Below are experts of layer 5 (counted from 0) of a mixture-of-experts language model. Rows are named router (the router's row for the expert), gate (a neuron's input weights, with its number), up (a neuron's input weights, with its number), down (a neuron's output weights, with its number) and show model dimensions 0-159. Each number is 128 + 32 x the weight over its row's rms, rounded and kept within 0 to 255. Numbers have three digits each.
Before each expert's rows: a language model's description of what the expert responds to; "mostly gets" lists some tokens that are sent to it at least half of the time. This comes from a sample of Wikipedia text that the model never trained on.

# expert 4
Word-initial stems, adjectives. First pieces of longer words after articles or prepositions, like gener-ated, celebr-ations, viol-in, and adjectives such as main, new, major, top.
mostly gets: " main", " en", " new", " present", " military", " sh"
router:162120108161162143151209169163104090132159112074082140140105120113102177109117141158140115149186141187128124178130195104143166167144147133088111118117153112142123109097104153161119144111149116093203147213093139128113140158102144137132130176158090109084122073179117130062132120122167208098192103060182109129100092138125139123141131124147167140183148128146173108155145112173142130197167149105124174135093147070128154098102158186078137111141056113157146137138080132101091156164138134
gate2:166120115193127099109162132116135174155137124104121135185107096134107027172064120145100108057092137170101091136139085099122120114112123081145107152126184153117098108091136072121166132078129094131138119167134102112161136131128164114124166057148120078193072135126142139172145139075187151069145149127081084136197105107171139149085140126102115092143153148147090151082183144099118117159136094137134118111093118132139119134110182130176084131164139130080147115157100111142157163137097120
up2:141080162076121102108075127138162121138080157164158153122111162153092100083171079124127124110174160094155170123079176125095176120194109147131144128128094138100193113134140121130101128134136146102112185112095093189107070150116121093124137107153104085133216093151120117194123131134107087099103182157107125136181113164090169171120108089129106119159095106108136099182132149107145092130100154074072159176158134132207138036119173120125143110123084112128112171008179202079090136139145165
down2:078157180095145141134170151143135088125070131141158135095150120166133121100154113173116142154157121127184155144155122096113189125110146115158094128179140151127109096122148115100153107109154195072167123135113082090144151180102081102176111141133105132078164158120173093131127095162121103087139126161135135172090196125115090132084115157109143155116099142056137066146122118124139089180159200167135098160130180140168125083142094116179176160038092075150116177113133132092135169175128137

# expert 23
Capitalized word starts. Space-prefixed single capital letters beginning proper names, often after line breaks or pipes, as in R-onald, M-umbai.
mostly gets: " C", " T", " H", " D", " L", " W"
router:092109125144169144112140150118183098064130171142112142112178171184149138122058156087172147120075127096083079106156131111155123111147123127128135163119187072106095108073171075125186054127043079118130121129165195103144136069116145117134080098104091095137083136123097153091128122120097144145137162156105107105151090125115114086129146122154169135109144123103138112091167074145115103104146141115127102193155171153129088105155158090122170182135123128124146116098157143135073130099151145
gate4:107064145083168088107109073102106102122094077168155096076061155080118136131164160112107109163105132102152192145094129116081109173123115160133138132177111160112160127133185103130118116133123089112137160165133138080138154134093153130148103108145132123110066105137137130093095127145157131165148109200162062124118152133144166134087160101077138135217087140158071169093152174110142127136084150079179138120124147095097109126167134138157063148142126138093159147136129103141104100079123135
up4:168088141098127112141139164164070144077105146130129131095111162172097178148097130121145128185141117149075141177133128123142153170122146148102151121171159143090130107111144148112173110143026130142154115123167119147134192160156082138127129088157099119099105121081110172166128204187215154144068115099153061210140132076092119153133086132155139177143177089134119102150135108170143132148186133113141150116092111147140156142175184090148150111138154052103088134145145069127124159083145141
down4:149093131162151090165167125147074173163198124109099201125150126128156107130223107094113088119133133155110139086147079127070152164178159153112152166121157142111149105131121096146159131126057097128169163145169143167101134099072114125157153119156082148121115112132144112157121169106189127118080135055132085125160104142198090103149124154160108177140114111087147122086134076120140165139097086114114077102110134135129133083066098181102174117174100196126130098111124141100101131152143128

# expert 10
Commas and prepositions. Commas, in, in the, and the dashes in number or date ranges like 25–35 or 22–26 May, often before numbers.
mostly gets: " in ", ",", " In", " in", "a,", " and "
router:188164064182097047151092120160133139071104095087139152141121078111084110181075133154067147093119151097138154089093116143171117162134068163139113140152132103172150104159097147156154108096141119141132127158107137144149108119170121093126145141059086142128109123152079116120159153109155077146159089104096148058068143149098085122104116073145206135098146114116145118119165150159067187146188130131130089112163151093132176129108144150118059087094222110158110128136131066155124141149072175
gate3:149168173119110141157115134097096151163119114131116210203164163130181141157110154137168108111157140065125106146147118130154107112169068155104164132146138074139079143212234220136099098084141044159116111069126137135075126152139108111172164144117136136116158154092095148100098084161145143106150131100105127193131114129069181198190120153115197146139130136099118100069150071135152155174101135142154120050161081159134131111155157113113125170084107135208099180197078107160146139137101129
up3:136179148134126139138036128096091163122104061145170152175171152154119164177130086128193126178186118074121123176102094110122107137129147112085154083196127120118092083093155154127102134130134068175111125116142162165122134140201137161162133120161116119081145160123075136098109192132195147129128126093083124163128152157104143167143110131064184141095105109109121087143173066123098117142123126083122152066129112132165140164152143097141091168081123112200143191159162080180150122053081135
down3:115193141128135141130139124148154066138111122139172108158179122143127077142149165104162152083102103129160126107148175149090105101152135115099175108126155105176090137209138120097098120127093138094123157097123119155107106135121170136048171148061078151096188160157058118128071131082117079153135118070124093168170179081082062140164088134103141106123206157141126132088195117136126150154067150129135133127121091160146088133188076119118127203101142107092098130111126163145108087095100112

# expert 15
Prefixes, name syllables. Word-initial pieces like re, dis, un, up, g, and transliterated name syllables such as ou, oun, plus South in constituency names.
mostly gets: " g", "ou", "ri", "ne", "he", " She"
router:093110047136112135107102124139064137144171151141106100132136101120171149149115163136177106105115092085106169160117088131098113176138159139108172148130132132123073211111122134145171098107118182142159141117111172108105104125169115178129121084147109148168160161158135100121119158149145157129160197122197098182109121181168160118150167116092110128114157107175090109100162121136109131138125109123076155093130155136117153151135101144128118116075139164127131119228186210033106156166091124
gate0:102177105142137129107077140096181090155078111124183126138204096133209125121102183178127065109115174119097118139063108128173095182116155197068148138117130145116115128130110098132097080149117139129101093170180211136133182116181154156137133112210139142123081155138121160084122137159208149080119144136098100157134070140098100120116112167091223124128075114130159143124088151138135086104163121141114153113200121173129152104125125124129160145124104135127120135140140125160104117119126144
up0:147157140162132116151098107142157148081143074051146100148062165091125161187135077095110120154143087091140149096155152109071166083181136110190122126129136127135117082096167122110148151136126083155163189091132073130171106095111191187110151144107143140125172117165112136146102098159068085157138094078119153139140170105131126175129103116154131099153138100066116157137149116166107110141044100082081152109141142142137102134087180090082079067127132132137158150148167178170089023117137171
down0:095082160193149118084133153122133120109146091162117140151160174129099144160161079098092116082072116049086121142153123133122151110181160105136145053132069142088127192118187148121124141123109105144209138103107098132160123165111186178149122205126139116104155152144083083135090132127091156132127081130115194111168138108130097153078144102061075106158149180174088166115123133135120079156142091141089171084112107085109072115073101101104087114146112177176106171146114149111157129174173134